Weights of a small mixture-of-experts language model, trained from scratch on English Wikipedia: width 768.
Below are experts of layer 8 (counted from 0) of a mixture-of-experts language model. Rows are named gate (a neuron's input weights, with its number), up (a neuron's input weights, with its number), down (a neuron's output weights, with its number) and show model dimensions 0-127. Each number is 50 + 10 x the weight over its row's rms, rounded and kept within 0 to 99.
Before each expert's rows: a language model's description of what the expert responds to. This comes from a sample of Wikipedia text that the model never trained on.

# expert 43
It responds to: Function words in running prose such as to, not, would, can, could, did, most, more, all, both, due.
gate0:45 55 57 52 61 67 39 54 38 54 46 52 31 51 40 53 51 56 46 42 55 54 36 50 61 43 51 41 35 59 62 37 56 61 55 53 42 54 43 60 65 59 41 64 63 63 52 61 47 59 49 48 60 43 54 50 65 30 49 69 53 48 51 43 46 58 60 48 64 41 39 61 53 53 61 47 80 51 43 43 34 59 44 75 43 57 50 54 64 50 44 51 57 58 39 38 56 55 49 41 58 45 44 49 47 43 45 30 58 59 69 47 44 34 38 63 59 61 30 51 36 45 45 37 52 54 53 40
up0:44 37 30 40 43 36 43 29 39 42 39 24 56 42 57 50 47 42 57 53 44 65 55 63 51 70 43 44 46 60 44 47 54 28 64 32 38 58 44 57 56 56 55 52 47 54 57 41 46 38 42 47 51 49 24 46 59 47 49 58 46 72 52 57 50 42 53 43 47 44 56 42 53 54 79 52 29 32 52 64 41 52 64 34 44 52 60 53 60 55 29 54 47 43 44 51 36 41 45 58 39 62 76 34 61 46 47 37 65 55 39 36 45 37 54 51 47 64 37 35 56 43 54 46 48 38 62 55
down0:52 59 61 28 52 40 37 44 58 63 50 53 42 43 27 56 48 45 60 53 48 45 35 40 32 42 44 51 56 60 61 49 60 31 42 61 35 51 46 33 49 64 63 65 50 37 54 65 70 60 80 43 61 46 39 45 50 64 35 28 51 59 57 39 49 45 44 61 52 50 65 50 56 49 40 38 42 46 39 55 53 43 47 47 53 50 58 50 39 55 47 66 58 47 54 41 62 67 47 47 40 51 41 36 29 59 49 51 60 48 54 57 68 38 60 57 51 67 54 36 37 43 30 48 39 45 56 47

# expert 60
It responds to: Object pronouns and names after a verb or preposition in plot and wrestling summaries, like him, them, hold Wally, keep Otis.
gate0:58 48 49 50 42 44 67 44 59 64 34 59 72 42 38 50 36 69 31 53 43 47 50 61 42 54 47 57 49 43 43 40 53 48 56 55 65 38 66 50 51 45 60 42 58 70 60 59 48 52 45 55 42 63 49 39 63 31 50 57 47 31 40 51 68 46 54 42 58 48 36 54 63 57 72 32 47 51 27 50 55 64 44 44 49 48 52 43 24 54 36 57 51 53 32 32 53 61 45 46 59 55 37 45 38 60 35 43 52 43 41 59 39 57 68 59 48 51 34 58 54 53 33 50 58 45 61 60
up0:35 53 56 48 54 65 61 44 34 56 58 47 58 65 71 47 55 54 63 45 46 53 45 34 42 41 64 56 57 51 43 54 59 51 57 45 64 44 59 52 38 47 74 46 48 61 61 33 42 50 48 48 46 54 47 52 64 43 54 45 47 36 56 51 47 26 52 46 54 49 35 60 38 40 55 46 42 48 56 61 59 52 38 44 50 37 49 54 50 52 44 43 58 52 56 47 53 51 47 50 69 33 32 64 56 66 48 51 54 52 40 34 41 52 45 54 51 53 47 37 58 38 59 60 57 63 47 51
down0:46 48 47 49 59 52 47 42 44 40 55 47 63 45 51 44 54 48 53 64 42 51 39 59 50 49 49 35 46 53 50 50 42 50 46 53 47 40 70 52 62 56 44 44 53 54 57 64 49 56 44 48 47 45 49 44 43 41 54 63 50 51 54 67 33 43 65 40 51 34 47 50 47 50 40 72 45 45 75 32 32 52 43 57 43 40 60 52 82 39 47 34 65 61 55 36 57 54 38 49 55 39 37 65 58 56 49 62 43 59 38 36 41 53 46 55 43 47 67 35 27 52 51 45 43 43 51 53

# expert 35
It responds to: Pronoun or name subjects right before the verb, and auxiliaries has, had, have, such as he, she, it, who, Ramsey served.
gate1:55 41 44 58 41 53 57 48 56 52 42 49 50 55 32 53 49 34 59 59 56 62 43 45 64 42 51 50 49 42 46 44 40 47 40 50 60 47 59 44 51 42 58 53 62 41 38 60 56 39 45 57 69 40 30 49 72 66 44 73 61 46 40 63 63 44 55 37 67 37 62 45 66 66 49 37 42 58 58 37 72 51 47 54 56 48 39 53 47 44 51 50 43 53 61 56 30 49 51 51 49 38 55 64 41 58 54 51 43 43 44 37 32 44 68 44 43 41 63 50 47 41 55 57 43 46 42 54
up1:53 50 45 46 37 45 61 46 41 39 73 40 54 54 41 28 56 44 48 48 41 60 69 48 32 33 55 63 59 27 55 39 52 58 53 38 52 69 48 47 61 48 54 33 53 46 56 54 73 40 65 56 50 52 46 47 50 43 46 38 66 60 35 48 40 43 58 38 41 43 37 42 51 72 47 46 43 53 53 55 49 62 64 43 44 66 71 54 45 90 58 34 61 39 53 48 59 31 53 47 52 43 39 48 58 59 56 65 64 53 56 54 43 46 49 46 61 72 48 58 52 41 38 40 47 61 66 57
down1:60 48 54 48 40 60 45 52 55 36 39 52 35 52 38 44 58 42 55 50 55 62 54 70 41 55 48 62 68 44 56 38 37 47 54 67 49 42 37 45 40 30 33 39 53 50 34 39 50 54 47 50 51 58 61 48 62 46 50 37 58 63 59 47 56 54 43 46 53 50 41 39 50 57 46 72 34 36 42 71 39 46 57 56 49 54 55 35 41 36 65 48 45 56 36 59 51 75 71 64 65 49 39 60 57 60 54 52 53 46 55 54 56 49 51 50 78 62 37 60 54 57 62 46 59 57 46 46

# expert 9
It responds to: Nouns naming institutions, awards or roles after a/the in biographies, such as University, School, Award, member, politician, director.
gate0:41 59 58 49 38 39 50 41 30 42 46 52 52 45 53 62 46 21 57 49 44 33 47 53 50 24 44 57 38 46 57 52 59 56 45 62 37 59 56 65 58 57 55 41 53 64 39 49 40 49 53 48 27 42 43 47 45 55 39 35 47 50 50 34 39 53 43 55 53 64 55 24 53 55 64 60 49 53 49 64 42 64 40 56 45 47 37 62 44 50 50 49 61 39 44 29 44 43 51 48 54 42 27 35 51 55 51 61 43 35 51 49 55 41 38 45 71 54 54 52 42 63 54 41 56 41 37 42
up0:64 52 40 51 44 23 49 52 59 51 70 49 53 53 55 49 43 44 50 60 55 64 44 50 60 42 53 45 47 55 54 43 41 27 47 53 47 57 43 51 66 48 51 50 50 57 50 43 46 58 51 64 61 59 63 45 46 41 54 35 48 67 60 56 48 50 57 63 52 54 53 42 40 41 46 56 53 40 45 45 58 32 47 48 33 43 43 45 47 66 30 59 29 41 39 23 45 46 55 50 39 51 42 54 57 54 52 50 59 61 63 54 48 34 52 45 52 43 69 26 64 50 53 44 44 56 70 63
down0:48 50 57 60 49 30 37 44 56 51 41 59 49 58 57 52 51 48 51 48 45 62 56 48 54 46 51 44 63 68 51 39 42 28 56 43 53 59 35 44 50 41 43 58 52 46 49 55 51 53 50 69 66 55 63 47 34 32 58 45 37 43 57 54 73 59 48 57 43 29 49 45 58 35 50 38 62 57 47 30 49 43 36 65 46 35 64 37 47 67 56 49 30 37 69 35 58 51 50 62 60 64 35 43 63 64 41 37 53 70 47 48 45 46 65 36 42 51 70 50 65 57 29 50 59 50 57 58

# expert 16
It responds to: Country, state and city names and nationality adjectives, like York, London, States, American, Moscow, often after in or commas.
gate1:52 60 41 46 44 48 61 49 57 46 39 43 39 42 64 51 48 47 41 52 48 54 40 39 49 62 65 75 54 48 54 63 54 33 63 55 65 49 46 71 42 52 46 48 52 46 46 34 56 56 58 50 52 64 34 52 52 35 41 35 44 40 47 57 58 60 59 37 49 37 59 54 54 43 54 53 52 52 50 52 58 42 34 56 39 52 46 47 38 43 44 78 49 48 56 45 54 61 53 50 46 59 39 44 51 58 51 47 41 17 55 53 59 60 41 43 49 52 70 53 44 64 58 63 56 45 43 56
up1:40 44 52 41 43 53 38 55 78 35 27 44 66 54 58 52 55 53 63 54 73 66 82 42 39 52 39 66 43 72 47 39 51 58 43 55 42 64 36 51 48 42 54 52 60 49 41 35 60 44 64 63 59 64 69 46 62 51 44 52 44 60 40 33 52 40 48 41 60 51 46 41 30 47 31 51 40 52 46 29 52 57 41 48 43 44 57 49 46 57 47 51 73 53 49 34 57 42 52 43 49 45 64 59 55 48 32 47 50 31 45 50 48 49 70 49 41 48 72 48 56 51 56 56 54 48 34 59
down1:63 66 56 47 49 55 39 47 56 49 66 43 32 49 30 47 53 48 43 49 35 66 44 49 61 59 48 42 75 60 44 59 53 58 27 33 58 45 38 36 46 48 31 54 31 57 45 56 54 52 50 44 68 60 66 45 58 55 55 68 55 46 54 47 41 46 44 38 66 59 61 42 47 49 50 54 49 49 52 46 42 48 66 65 43 36 70 50 55 55 56 47 39 40 26 44 49 46 56 42 70 40 55 37 50 43 55 36 49 61 58 67 47 57 46 43 51 44 45 35 51 57 63 53 58 51 51 58

# expert 58
It responds to: The digit 1 opening years like 1980s, and first words of proper names, such as New, Mount, Royal, Fort, Lower, Middle.
gate1:52 44 48 37 34 33 56 41 27 55 45 69 56 62 59 51 60 34 58 56 53 39 60 45 59 46 56 48 34 53 52 52 45 55 50 60 48 51 44 59 69 48 68 53 47 58 43 46 53 43 50 68 53 46 50 62 46 44 59 52 44 57 59 52 39 63 32 56 62 41 57 55 44 52 73 41 51 55 25 36 48 48 47 54 52 69 64 47 52 51 44 44 45 54 55 64 46 50 38 45 58 33 54 54 52 63 29 34 55 61 51 41 44 44 46 36 67 47 66 50 54 50 37 49 52 55 37 38
up1:54 60 55 47 59 49 55 40 49 47 68 39 56 49 45 78 48 38 65 57 59 35 36 49 51 65 60 77 44 30 53 46 49 63 41 46 50 56 31 66 74 37 58 52 58 61 50 62 47 44 47 47 52 60 47 51 40 80 56 52 41 58 54 46 42 36 52 64 35 29 49 47 43 55 45 63 76 51 57 32 45 46 58 58 58 53 47 44 48 44 43 54 43 30 55 54 36 40 57 53 45 46 49 44 52 60 40 47 45 57 57 63 45 50 40 43 46 42 46 35 49 56 30 35 58 56 39 42
down1:50 50 40 58 47 60 44 50 52 46 61 62 46 58 49 67 59 43 73 64 55 41 54 47 50 48 42 50 40 48 54 62 49 57 41 50 09 57 65 36 37 43 58 53 48 53 52 42 47 46 40 55 67 57 31 61 40 40 46 46 45 60 59 54 36 57 44 64 61 61 31 76 54 49 60 33 47 47 46 31 67 33 43 43 54 55 42 50 58 35 40 37 48 28 51 50 30 48 42 48 49 43 57 43 59 49 50 52 57 43 49 49 48 41 47 35 48 54 40 45 54 58 57 45 43 50 45 42